From a checkpoint of a small mixture-of-experts model trained on Wikipedia.
Size: 11 layers, width 128, 42.6M parameters.
Below are experts of layer 7 (counted from 0) of a mixture-of-experts language model. Rows are named router (the router's row for the expert), gate (a neuron's input weights, with its number), up (a neuron's input weights, with its number), down (a neuron's output weights, with its number) and show model dimensions 64-127. Each number is 128 + 24 x the weight over its row's rms, rounded and kept within 0 to 255. Numbers have three digits each.
After each expert's rows: "comes after" lists some tokens at least twice as common just before its tokens as in all text; "comes before" lists some tokens at least twice as common just after its tokens as in all text. This comes from a sample of Wikipedia text that the model never trained on. Tokens count by the router's weight.

# expert 54
router:080116132143089133161111110156137081116131154156172136118113138110127177121164147109097101117127108135153135122137135152114136157137135151127143141108081083168130126122152160172100144146111137
gate1:084137095167115093111127138089145119139141138130169099139129107127145177168105123148108093112126155163134109140148128126121154095101141166111123132100098097142183165173158145140084159119161124
up1:077145128155115082141128132103162148160159128120116128126149133088132172138132145142112094119100123137130111124135137130124143132117118158101136114150103087121153192116113109103109144127168106
down1:095138116090145144140130085117157172152100154126109126111136146119167153163136129137128083134161101107139113128085123107111158123131095127138113126099089148073094106161126128133136121167141133
gate2:080092145121138112157119108092137130159122141072138123102116117143141164119173169150092103146106115160138133109106166141125162101143145146134134148133140088142167143141146102110145138088181144
up2:141119144144093121131103102143133112138125122084126117133096178175135149132147119124105121171099105158121166138115138124151117085133170176123109103112159099140148106140168118110119118121107152
down2:185099099106115097134110111155140126135129143107146132124135130106125164142136102163127117111166144141116140131170137182120078094127168138106127130116144143148131190152106065161135162096170135
comes after: "==", " The", " the", ".", "The", " was"
comes before: " of", " in", " was", "==", " on", ":"

# expert 31
router:122110133157119160151116128140086101127126154127112156087142116122096152125148118106115127092110098123134147178114136146124112147137109158160161164101092096124113159135130150136168116167110151
gate17:145126172134089113111090158096130112132147143131138134157106122174125107164116108109152112157104109152114109142096151164129138105148120148117165133093139128162141178133114128091130111131099100
up17:138153162142118105126101145094112108100130143149139123118122104137145083129129117149130128146094075174148127159113151150144133105146138125111132125113160109159139146123144167115146142159121113
down17:155095123149125123131100152131138109121185129110119158125116112172124114145158140110151106137171101126144139097126143116119112106175084145147138100136177098124122106129126139128131087097143116
gate18:157145139135069108170164173090136126139147096094110156107152078165127152127093107150113168148157119150121131177101143129125107112120148146109125165144137149155148103145075121104122139121126151
up18:129134106102156145070077098126123145114115158129144101143103165098147088105135143095142121124110129128156111102165123126130147120120136129152131075121120149122100140107137145114134133126145107
down18:105101165127137150117143144120103145161116124131074140132181181142107131121120096118145112134109143132114122152079066121126134150121103168099160163139119108139104126141111087122126131138102125
comes after: " the", " his", " a", "'s", " her", " The"
comes before: " of", "'s", ",", ".", " and", " in"

# expert 48
router:165177121148117145126137152135097138149093136129175141158148112108086164083172176147116135147119126106090141145130132149121119133131146142145162170107091130151137133140097131109116089093123142
gate16:180153099120111140121138151094156124122158096148108102141132108117133146122100114160136129102154114099136105169152095123080128171125159123145104158145116134161096174120128066104109105116137178
up16:155136095128094131166105126091110103117117134143096055135147110137148112147155114161127137071143120128181099135145089160133090160099170147136122160120104106156138148128147066138112102096134140
down16:149136104105126126153118116135145155142115108103151080129128132116105121114111132136109152134123129132128145174133150113136135133136119132107159145129135138157146139117135135084167135099156136
gate17:143128134113116159102088098121120117125142093138117145127168138167122103134159178132095161127125134092095124120151151118140112108140141119149131093136085115127088113155122142120124129105158129
up17:112167130127138146161089122119136138122141132100099153138131146104083133106081126112087112125146134148100115136148135163125100142155137109127123087134127135146161135086151176188154173103090082
down17:108152110156149147144192117121103123106158124158175122118127103123123127138125130107099140097163144130130153148134090096142123126117157070118147120128142155111115089098180127137088157128104159
comes after: " a", " as", " and", " an", " was", " his"
comes before: " of", " in", " player", " and", " for", " member"

# expert 58
router:128132113163142104123108157139136175152088139141115152130116105131096102128116152152119093146127089095172112090127135117110095127105105148107129119123100165124077159097148138089119113137127106
gate1:136158098100126073095081122074162149178149102094112112136132147119150120153142125159134134142170119145172172147116108124108116125136163129141164100165116126142112132130120177137120085136139102
up1:147180131169111126113119136128137168117130152116102137152141120121132134138114147135141111128074151142145148154104119113139149101132127105117160118128096101109080152136125123138121133120131136
down1:092161161153101111148110087138163097098154109159134095151159165148126131143131135110120130123114129159123133129134112104125156131158124143105145166127100153084155132077144121102127157133123118
gate2:134130152129177134062152154130116135101095131176113110130163122143115128096089124112151124125137154119125144097114136115100142126071118116166111143135090131149127168125149091107123100153160124
up2:095108144078097170110156150084181136144141122111083094134150133143106132139105096108113150102131109164128121111083107120121107116123105145147124122100130144125111152135162114127137128168149165
down2:132084126167137139141142133101108150135109135161120129132165126081140132131122188136135095129083155115115102169136137074133115144094114131102118089123077124127068153104134103124112152121147105
comes after: "\n", ")", " Award", " for", " He", " received"
comes before: "-", "\n", "=", " Best", " Died", "Personal"

# expert 96
router:127101104149145158089100115165136109123089159160134145126114105127116138118156142105105084107148116088156143148134159169090109102169121141091149132089152156094080113162131140139148144153111118
gate0:112101105095151153101123135140163128181159151106143120144124099137118119162170149148122167158114104115100121127118157109109095124149129107102128127121135132108095147091074091128142102105084139
up0:097133161133100126156127118120130135129166111161104122135132130171103140095102138145149084126108124117100163132107123157146129175125140131124126128115078109128158119122146070140124116154142130
down0:131152116100118101136135141116136124112121131145153151085116147137159098112095128138118103120130157116162113141127157140142123146123154163130107108182113111058143123124123149143147145114101144
gate1:128120110120085103115121107098179119119082123101090132136120119093120128176104146147121115146104130138120124140146155136083132159114153136127142153156159140143105108135129155100113150122122072
up1:131139093110134116148133164145123148112179146173161132159176146150128130120134125099134156133103106091098150101102106108171137106109121119114114119065104098121112179121138119108100133099118107
down1:111139090126127131088104138112129153153130119142062154102132110102145140108106108118151097122188148140131130127135138163118129139134148183181126104140160143103157132131116087143116122133157108
comes after: "|", " |", "–", ",", " (", "-"
comes before: " |", "–", ")", ":", ",", ";"

# expert 26
router:127125145147158091106136114176140105136111154146107130108096138115109107144151152157098100114103107090115113121108169121154134092144100153142145119106182123125113120130139101104136148155110145
gate1:143147144194124180129106147139128123162086164152102104150158081149128090133149125145124123132137109147146120120147133157137134121127160150143107094116101128146114125122132119174131099117158117
up1:156141121095117055168158103130121130095166120136189158104100153130133144105114145126130113115118135111154136124120127080144140146149098127141132136150141143100149127145126154081131130131092153
down1:106151150149121131065118133135108123122132142145144117139125137122092154101133178144105159103135102093096120144106165144097130131110114149143122168145123126136116153126097143159131135117147119
gate2:138137184110133190131102102114120114107121119161153104128092144132099134116087166130162099145200149116149156145107115129145125120153147133112115112146118120157120092147114135174114124104119130
up2:138177150106157120119115151094139102109129180117121116127096149166126119105103160108124122128122200098136111193103104128116170118156103142129122105147084169148106108149126122135127138109153160
down2:132143136131160106155138135134113086103100114131126146156113087118093101121164123129107091141154134161112142107173178171124176153096127128097129132129112120145180149135133089141171085132134141
comes after: " 0", " 1", ")", " ", " 2", " 3"
comes before: " 0", " 1", " 2", " 3", " 4", " 6"

# expert 93
router:120105100153155136134104112165098103090106154155121147107107155113106123158151127110099107106147103102156156150135147106106105152154101149149152146107105103135107134109155152160153134166097160
gate0:144128133115128144089152117117114105139106088126197093141131093165112139136078113132129148141129131098111104125146071128105112079107136092120106125119102188162117118147125121160163121141118132
up0:139094122117189133123091121107151103135103165128149114132123129143097135130159104184126146168158159154114135131119134165127114133096131091084132157133110098184090114122159088129143164139136128
down0:093118126153141128106150081121135153102125136150089121161160133115121076102127108121116139121161144128127152139118139139150181114177141113154166152085145136150141082116113110177123147111141113
gate1:098155130144118125117124158091130161156120111143129118140102098149124119153103132099151143148167131164089168112137127160170147046153160134144139140152115130149128109144180098111143168124149139
up1:158124101125147117169154102152090087118134145111132143116139130109154144124143146136113137108120130090134123147133124139102118144107117134128114132094158114107139131107094153167148061146107070
down1:121102066060159147157152136085111149191137140135129121143119143148153128085120133125130157153141140105150146135126125134116140167122098159134112133107168127141147147180103138097128107112160154
comes after: " |", " ", " 0", " 1", ";", "–"
comes before: " |", "–", " 0", " ", "0", "1"

# expert 71
router:124127087103163120139140128146100120105105157164130163163131140117094159143138154082125102110112132101132158129123116143110085165147093138125145142104081096125086111089154138131160125149089157
gate0:124182111120144098108166136107099167096103140159143167099161144088106110157110138122118115108116148122157122137124127124117145156143150120100082135119127138141109158096082109150148131108093117
up0:087090142141129137128120119121129101160104114099136103122092097130127081137153114143136134163171104119108159110098117109189132144134148132152197128089123183117107110138146124149113095149129144
down0:078105145136120149079167109109114115104112130091096141140141098134096104136152123162105157142157151120163149065087146160147159162133161133113127135104099130149168087106176158079103134134128110
gate1:168171121112107144117096077127158150147135101135088090130108098169139113141096171185110128133107135092119101127077077121127110136127168160134119128108125088174137139132092102132089149154112144
up1:127134148143142127122133147165169131156181146128109083076121120093134085164077152167106125123084128124111126167097074112128137106110134167108103146122099094135097091157110116137053125122118144
down1:146161131142170120136140105105197153119111092109090110163136107130105120097119129129129092127171118171146146106159118132089111095118139180104132138122115119156163144137142144138137134182162154
comes after: " United", ",", " the", "S", " in", " South"
comes before: " |", ".", ",", " States", " and", "'s"

# expert 15
router:132115108125163130118124100137138089109111110141152103171089140157122115129152134103140128090159102102136134111176136126149132154141158101094154154093100168124119121143140152160160157108093085
gate3:113116131126135119188105134118118136138155118138134131139130171144083153118093160071140132154146120151102077105148123117129136141174109142120167155136180145135147134165128117120125163141110158
up3:128101101149125115189097146102143156133173125136134105119122172127115160110105129084142161161157152143128122117172109115106132153139090121153130132170154169101131145127131175099126153137104140
down3:106145158085113103135115114113119087072106115171151147151127121136138123182108133159136122124111096126100122139140115101144104092085140160082142112148105115152139140134124122129128137145134068
gate4:117135111132098125132090118130148086129119101139130151140107146146139175108146115172143159124136126127114138124134132080113095126100138146133111108133159102149112189135140157124127111075093110
up4:144163123122117126110145070087114105131121107143106089133128085145139109127156130151123119135108083091148105133110118113154133133121160090104179105145147101110141115118157147128140120115109116
down4:132154167142160180151129132152095150097105171180133124116126128126131140108110126176119115118141168118141124152144135159136125110098129124190101121110100092145078146118116105160135125122134126
comes after: " in", ",", "–", " 18", " (", "19"
comes before: ",", ")", ".", "–", "\n", "),"

# expert 18
router:110107094139138139146093116163093105092098154151121153110104159107108128163150120093098111106142109096156155155138153115103102148152103157157155138102099104135103130105154154153155118161103155
gate1:090170122139101146140153079096133143093131095102142145098103122086152128133158141151114133155136117148108132126154160100154128127133156121093164143172119139155148146162127094121131127120146147
up1:136122122116160101122103146147147136156140124086109100142138110152095131126094143072157122101114143099206088113110091137102135130115087147126121092072123147085156142108136135116127123124119115
down1:111152129128127127157091148113134114159139130140078154113141114121109093165164115135141134139104144133108118131114106121161174106108183155121136131120112120087116084099118126118093161132142137
gate2:139142132101106158158143172155135157097132122153082134116130125174122129131175116108136138126133144121082141106173134143135130098095149138164109101145138082137097108135131083116133134133172090
up2:096138105148151111124135105119140077152121141137181125127155142153137128111117161146084146126116110136206131118082146106133130138111136133097137148100117131104151130132104161123122116115152169
down2:107114087161110122111101133117182101111093103145126105106139173111167115136139126120142117120123145094140113097128128142106124182068169128107076164153098147144107144158104127090121108109159143
comes after: " the", " a", " his", "″", "W", " first"
comes before: " of", ".", ",", "s", "ing", " in"

# expert 28
router:115132068111126157146097105171102113107133114134134128143081163140147156129156140123110138137130104122106139144105136156123118152141101141145151137122088114169115126140156149150152127177100184
gate16:128136146102123130147110117116173142150169107167124153094120159101108179140128119125165112163142105157121133174147139100131129169109129152141096110133148114114175163173107087106140157124136169
up16:123135119141111121119075122127174143116149124113111062146103144093113159104114138107148096121136091145129100160117161089113167137096136099165142168149169117137108174123127155116119083091119163
down16:157132119126122104139098126073125125113121114137141112141140121121119123081109079131096099183113181098108071137101129135103096152139114073162124167142129116111079136101095116133121105111115115
gate17:141104139122103116170156125073149105148123109149168117170147148096114137121074138075111111179149127126106107150178131171133109126108178129102141104132160130124088128087168087115114159122069168
up17:181155123134186131145175060115104146142132115124102141109181110166098140108120132150127153099137123116106129118130090116093099113151148126113094117142117151180164173138133155116091143128113136
down17:136139101090141117137110138148147126142119146119146139151152089089139133153172088131129149154119118148079167092113149112103115124142110177162145117145152100136139119093115137121161080144140171
comes after: " the", " of", " and", " for", " in", " to"
comes before: " and", ",", ".", "s", " of", " in"

# expert 90
router:134116118108152152130147126152124116152150136141158123118148122129127098105137129130170186169122118137154145146146136120098106135087162132165137141166158105164118150091139115117103122137122068
gate0:141156139134075161123144153121116111149093168112119143135092153094143130122135154124119157120140121125090102116117130116128123102107144125117130097095119079184151146176109190129124112109121132
up0:132113109120148118128108134139151114075160092156150106132140127149109118146127101117141156156089160112160134144121167096133121132154127139152110122134142136093147119078140071131153155133159133
down0:107131144135166116115125147126140125157141167156137085117075162113134121087106122133111196148131114117112171136119122125094093098144167122138086113115183140117101124155118116114130159131133109
gate1:100107113113143122131142161166146134130168108160125107156116132134206166150138167140099125108135120131170127129125136118134141139126114121114078152129124133105111116147169150127158141111127123
up1:132091132103124139105162113156148139161136136120138113144136064108138160149126171147105116118113144133169112177111121086085095107145169138139147157143133122185138108160143120177079126102142120
down1:157101153123129102104126115115157086132122106115110149126111177189154146106118117102130152109146163157098109116141115132100127099121115130144096102081107120130120118118164138125141143199127108
comes after: ",", ".", " that", " which", " where", " It"
comes before: " was", " is", " been", " had", " he", " also"

# expert 38
router:163094135169129135093124110154097112121110171174126174127119146126119161154126126136109099128133123141130146169128175100110104153132108150148166120102091109124093123122136128157106152167119120
gate1:163134096109080125102122142103149111136148084135149119164099114127110154096132156102122131149158138145099157154117125125153163113154149165134171176120128135155093143111112120141116140123149097
up1:117146133089150142150138118124158137095148118110135172093091115143156119151105134118130149124151130131175173131133127109182104157116164104170141148126136130150131142091099125131131125086133151
down1:121155124109116134172137093095151108138150122137087149079129149141143119128143126131105103154156139131133112114126090113121167185137118108142105130174132128124153148107112169124156092172132090
gate2:148138119145111161161172123085095112161119112151174138176141158184117163124134151130113119121083114124098109126139131137136134109128128157144099064145142126121145144104133088113090108117135139
up2:107114167092174085123091150143137126149155160110102117099132119044153093127133106100165095124138138130133118120129117116131137122132150125135176169141141132143111106139146171128109129146129113
down2:144117105164124148132121164103134115139138124126167089123139125129126102099092100163150142116125136114159147087130117109130143147150110130099105140136123102145119161128141148097128151148153145
comes after: " |", "–", ";", "V", "N", "/"
comes before: " |", ";", ",", ")", "–", " ("

# expert 75
router:133127154129151129128135103126101082097123123127130120122163166115141147118129158147101182102087093116147138150135100142108114146116152129145137124147138137152108078149114123131097142084107112
gate0:157152134152142156179163096108188141141140141122132131121115121134145135112130107113147141121098109097120150121129127127125153133173138123083117122142140141103103082128066120177149088167121112
up0:135132125116141173165194108145154098140125134168105132120112174163110153153146113103150144107123118137119139115113103113067129143128144089156141093122091133106119112141095145139167082115180141
down0:079116142113116143150102127201156150145108085152128143158135119144092113104091110125141092134121120129107122102090127098151088119185127157127173118176147125126152128180147115092112117158127164
gate1:064111117122103123138149134141119142104153124107091143089115144138137138121114147118138113129114142124165101098128125143106109098154138163143135104144134126103132161088108126133092099101163138
up1:132136139156161052162101138130127150113131126127138108122136152132141143110130075123108127089161127108161147143105159114113135121073130118166125158149137111132148103101148167105179144152147128
down1:097144113114112154148105124095164124141094090122152099095085150142165082107120145116145156126137123168151111086133101106154103147102161139147109134126113107113146143100151132160120103113125091
comes after: " was", " he", " to", " were", " and", " He"
comes before: " to", " in", " by", " on", " as", " that"

# expert 97
router:111088129169150077122101133144125107109087147143136135130109160098101093153162099112106121119154142114166126107104136121125145131162108158119135128123111102178094160125149126120152136151136157
gate0:131148161153130145131128150106144087125135146105108090132134169146106080165106143132136114127170114092178121098113146129141120133121146126102105173125113129087131100137177087138139112120131104
up0:150099114107136145142124116139131166140133120136171162115098132129125185127184120107105142130117109160099160173113093122143143140155107118164153089156103142142106150094117155113122098115148138
down0:118152117123089148135129113130143143145158136138142101126126103136155132141084145108105150135128153157105140127076095100145153106109143134117147109144089136105128122126117118112187081167146107
gate1:135131151097159178075138161090141080080105146125093120117150091152173118099164127116122124153168122138138071122133121116102122149143125136147088116138149092201135112115113142120098122096149129
up1:133112135151091111175142102157105188144156137113107134099125145097137138187109119142139112126117115150138152143118123152140103130130142164103194173091121177060104123152118126131142131096118163
down1:146136082098081147128111102138102134096129102127165109140126127115151125146126086112126179154163172145110108147103149128157157115111108164143089167079093138129132122123122129147092137180113121
comes after: " ", " |", "%", ")", " Party", " list"
comes before: "\n", " ", "|", " 0", " %", " Candidate"

# expert 45
router:098097101164129126131134085140087125100103155101116167123143163114088102134155116095109093127129150096154133127178156102128133099142098145148134114162107131135120146128153115138100146113126139
gate0:092155119133146143118149121127120118174074174092172096138162116133115130137103144087155154128144176113139118083198107114163119106117132148166106138189136185132126139116107147150095118157130140
up0:115127146109127120131108122083158095096144121118154139072134121142118133182122134115123104117131107161148161164154157152122100096104137158092122136094105124143095127108100136106105119106139138
down0:133151119117112123156163132152152069111140133144092128135109137166145152134156111160108114081163107116120126134090119091078114123129113093132107155145145124126133144133151107158127139124117165
gate1:097111125152179130123124136135127129134097112078141146106136165112162100135091141147113125128143164115106107116133147174155111148128176106158131150108119120109131120187137168104141151112147107
up1:135124133144136099138119157087127135128129130093139160102111206151167111127131126145139125089137135109102127151129146160145101147129172111104130113105132078083161140154154168113148169116143143
down1:140119092129106109143118112174095082139096090156160124112127149093112136138115127172136134078104135140162128113090103106138143152144086113131132136164107124099137141116124094100155124149134132
comes after: " |", " %", " ", "|---|---|---|---|", ";", "|---|---|---|---|---|"
comes before: " |", "|", "\n", "|---|---|---|---|", "|---|---|---|---|---|", "|---|---|---|---|---|---|"

# expert 56
router:143095086166117129103120103151102145093128160127133151096123145124143092149160135100104092104142120105155141162133127092164103156154130124160168132076142124154097153074124160170146141152113132
gate19:123113110141143115103108130115189145134118100105130139094163137166182120128122148163120114144114149173103106122122120124177130091097070104162118130108126135143146098151079089160103160123135141
up19:137125142109157118089125122107190153112141119120153154087166133164196119119116133163105121124116129189102102147110103132176125092116082104140124128113131111161145113146104101154084140128109138
down19:140104104135108126141159119090120107131133170122111145138163090113172119149131111127170118098125092099146116141169069149104156118163152165130102140109101140139176088139087157089131147117114116
gate20:159115117100100097136092123114175122142146098106130166120158128137135153162143094113111115120103106152150121135141155094165145121106088149171126091092120126117130160127157112124113139126119144
up20:124132156126157157113136128123113129118120119178160100148072139145122140079113170143143150120160150116107116127083095164086127143157180089105147187159132088122117119120105127141139100147145101
down20:142128136165120122087106160138098119174150084103139131152159181105153126125175146110142176116156104119182148165136126162107121148088139125159148142183149156146098149084169156168130152159118116
comes after: ".", "–", "8", "°", "′", "9"
comes before: " |", ")", "°", "%", ";", "″"

# expert 88
router:099109138096168137098146128129110134127111151119127159134096112098096104148122166105089155103090080080130154131167151146147118138144144107119119123124169137135122135103141134135170130134120139
gate0:071164157150125127135111110122057104156132087113182107091131120135128161104174099192133140128136152129082152113122122118112112132125112158151122142116161096119122131157115140127122134128160116
up0:120081128080118121111147131155138125108175137105121106129130140086122135117107166110149118087127106143127100117148188139105059109094130108119114116135140116102118172148113139142128116129080141
down0:184130088149139111132147177146149118111125140159109151123092156108128131070065123144140116169161133130106109093133148119180133154140128124149110118154118128123123152118128120166124138141146149
gate1:144117101110104114110131120120160132125100140106115107126146135103158126145137121111123109123065154129134102138140067142158132144110157156097125126141102177113148141146129128136112101157131134
up1:139111107106120104148140095131123147109113143119140122134137120123134134133132105066147111121080158119115099117157075136137149137118132145103116133145142173116096149126140130137100100143107131
down1:114169104181106095132114107085161131134150152139123147166116148116124114075141107110177118118134130109120145133104129181112105138143135099118114165131126107109134138115110114175153080102131141
comes after: " |", " $", ".", ":", " for", " with"
comes before: ".", ",", " years", " million", "%", "–"

# expert 63
router:105114118172146158134119092170126128093136134155103154113104122107116119120153118106103128119137112103159150170137156116132144150155097155129150148118112130121082115124113172153160114139086158
gate1:122125120103159151158150134142140168142130113150165127131154136128171092095196136142133167122121116123142136117137099108126186136100108114145134129131111147140153145114104177127126096123177156
up1:102132137132094101098121159127087118112117134134114141111102144122078134140110127082094117126103135158156121123090108119136100114194148133131150133159138074141124149144102127143059171165092097
down1:103149128097108085143097167139138105107155128125149155137119104139115099120075148143137128118089086140103143128146104143158171196146109152123097153132138096144121126104094141117113140146116151
gate2:113152128127117115139137139115129112087099142102131126097156129120066136126130133102131134122115124119137064097136155141104106120123149070107078150134202105101111126129141123126105124147104144
up2:112139148151122131103167091119114121171186099103133140099136162103121126133136139086130140123137164156155118129105134153185120136096095112161150137104102138169143123123140080097128123123111118
down2:121139129158104133164126144103143144092114128140123126169165144113102073110150104149159170127133132081151112141162067126159149166095140137098133146136117116144090141115116116159133106120162127
comes after: " ", " |", " 0", "–", ";", " —"
comes before: "\n", " |", " ", "|", " 0", " —"

# expert 98
router:109127125147128123140088112138139103091115154177125151147133108126102113149135106095112090109157094096176146179139150128095125121106084163140112166139141132111090097118143161096147088166121176
gate0:142124141107130138169141154083168158115116147157155152135112099119117127103174141109108139138144134141137128163119128102088113128096127141108145085118144087158114096118126120132142108120144120
up0:138145124121106105122133166083189152087133148161168185129123113134118127099150170132105156146152124146130127152105125111085098117121131125102145077133144112169117106109107152135117099108124131
down0:136150143139123153117111113135128130132123119127094159140065082144112148143115094155129122133125132144175167128148145151107138126119099133107176140073111114070115085157183125123140127174106117
gate1:126137092180130138125126167147144162139122120118115121140155120132140112160104112110093206140160141140152200156159160139157139153129168143140147157112142138147104121124115101141124147132161163
up1:131100126142143157100173146137136107142126130142100142127124134070162130113082110111094064133075126119146109086094120090110140127133109145151109115164089137105118132110144141108147123129157121
down1:129110114118126135100098122135111142111127137142134100107131155087160101117127139109122125128088097154168130171105172096156132176133120082123120093100178134125151141111101110105104118146107148
comes after: "\n", " |", "|", " ", " won", "|---|---|---|---|---|---|"
comes before: "|", " ", " Total", " 3", " 1", " 4"

# expert 52
router:105117114120164159081151117112116133138148149127159161150088116094108144163169163122092136086156090140152159112155142163123109106166121071132151112132104116154106152102112143124102161118123130
gate19:151194107124158126147102132140154100127159167135169137145098103122098158089131145124138104150124125105178121120106104107132108149142092122172154164134110130132144125126109125110119119129141159
up19:125080108100139126104151133088136163132114094136130129074129130106139130155092144160140105100136118152103133115108170143160125096138155123110090109130142177110131128116101169127143146144140141
down19:145181122122104103136110133096099131120121176130160137149166123160160118109096146147094159116137144145131126146128132105133117152139091153109128110117133083127187135101135140094112072111102079
gate20:084111099157131101127126112148118132121141147128112149154121152130139085120151105141110061118086091098119122123091131109132155192110123143086165139144133095131096066113147107138107119138125144
up20:140075109112174133111135148146126146115155093099115174169135123121127140114134112170136108146111126115126124122094096143125181178138124103149148138177111115154122096144150161131134097116126122
down20:163082148141148171107130096145099158100085143110110112139126120127157149138119130184139150161134127129154188137137130113130105082136082120155133084117128149130150165115109177141138129130156170
comes after: " |", "|", ":", ";", " (", " on"
comes before: ",", " |", "–", "th", ".", "°"

# expert 65
router:119101086143150142148101106158098102088101156155127149103105166108117127153154127095095108111153109097165151153136155103103104156140098146156152137109097100123098143108156152152155138162106149
gate0:074171150142118129077111121159105116138121142093126129092131151204146111135103129107102139111158143140122110123122114103149140143139132122174106102118114176122160160153150123091108150084132113
up0:114117100122103113110091093122111150081102118166071156125130130188119130125129116130158121134115115120148159112127109110136139144122124149165143124161127149139117162145137081117098141078083113
down0:133151134113113162132101202114119105127159137113124107142162149099145118141121128160085121123126117104094154132137149116061129158121091141152147135133126113132073105156122153166140113148100090
gate1:159194131120138135145115165092154132105119138135130101103105152108144111143149121089132139128085152153128133125098082155126152159116123089131106134169162117112143131157076116144141166111140164
up1:142117112137130113136091146160146167149159130135116088115143161089113098113141115117132130130135163144095132152180153083160115112105138133077134127179157120118186090191129108080104097124148121
down1:109130133131108091145083183151117115141124122132153131113134104180085134096115152104166112107093145141114144158067106096110140159114112127103117143133103150113090134139138134101102126117088129
comes after: " the", ".", " this", "See", " =", " The"
comes before: "\n", " |", ".", ",", "==", " =="

# expert 85
router:120143099087175107085155129093135151113116120113133148091121147106140121155145133138107149111152101123116123115143163088157109096136135065146131104128189165156117144133104133131150165110106156
gate0:086105097149147155109121194115137116123195101140127110130121089117127121125120114124126128099135120138108145113100111132120115115141161164067140115130129154152139134154135120135150112168147134
up0:127130096139128087115116153121156103137161130116078123161139129133134132145149100149115104142150130088122116122124129154091143177133122128153112093132150165145119097171124129143155131125138140
down0:093104155153127129147158126144130110131165163118137176095180130161117124100094147100112159140173110103142133077122110123158146116136148114127115130153151135136132139072119134105167111117124127
gate1:089098113140151108130137138128100130113149109131183146107121103176160148115100105148099129100133136126098136111129117148142168125147100112144216107118120137140146118170148130160130112124110120
up1:152144142149131135164136129132119156118110159149094113108115122108111086136140153136143102169129118148177143151106125093137095148095161115094075126125129131126128111110105150087098123111131119
down1:086150142175133101114105145075121142131086163134189118148166149164147104126145122154190128123123132128137158110132127133117130190141140139110167138160092131144158079135127127157101132136116098
comes after: " |", " (", ".", "′", ":", "°"
comes before: ".", " |", ")", "″", "′", "°"

# expert 77
router:136129076117095118168137101144086137116097134163136104146124144137136164161162148130114152113112093138143091096104134153106117142134141143157151156122114139107117114155146122162146073123121171
gate0:134106070083103106155128143142142135088163097123119143137146132133103111145105152160158106121122126133149100071128132147125104152103179112115076128170136131176145109155161070161118129074083139
up0:156128174147128154090153122107128110103169137160150102110106140125161148077171098106140149116104103109143127129138145086150155118151105200138091130143118133106119131122108110139131110130142171
down0:146108121141147129145124127099127083118125100116114149140148120111138116128126152130149152132136109105129078125121118118133138162117114104095156151170186122120114104111119115070108147140127068
gate1:107144116130136099118130170168140144163133130110082112138124160144133115152157141152111103114064159122141132087130141124127160097095098135094127158086114126128143147140142153129143131126117100
up1:140162101123177117115143160113126126116139115148121122145068151136131111133121130178133132147152101150141168099112119137110162145096112152156105106115130180143169156126124117096126178167151121
down1:144107113176166145124114173127139142074112161134112128101116114144093138096147097085138121122104120136122139128190115098133144138147139150158155118131116115107104112106117109119135160113118099
comes after: " the", " a", "'s", " The", " and", " an"
comes before: " of", "ing", ".", " in", " was", " for"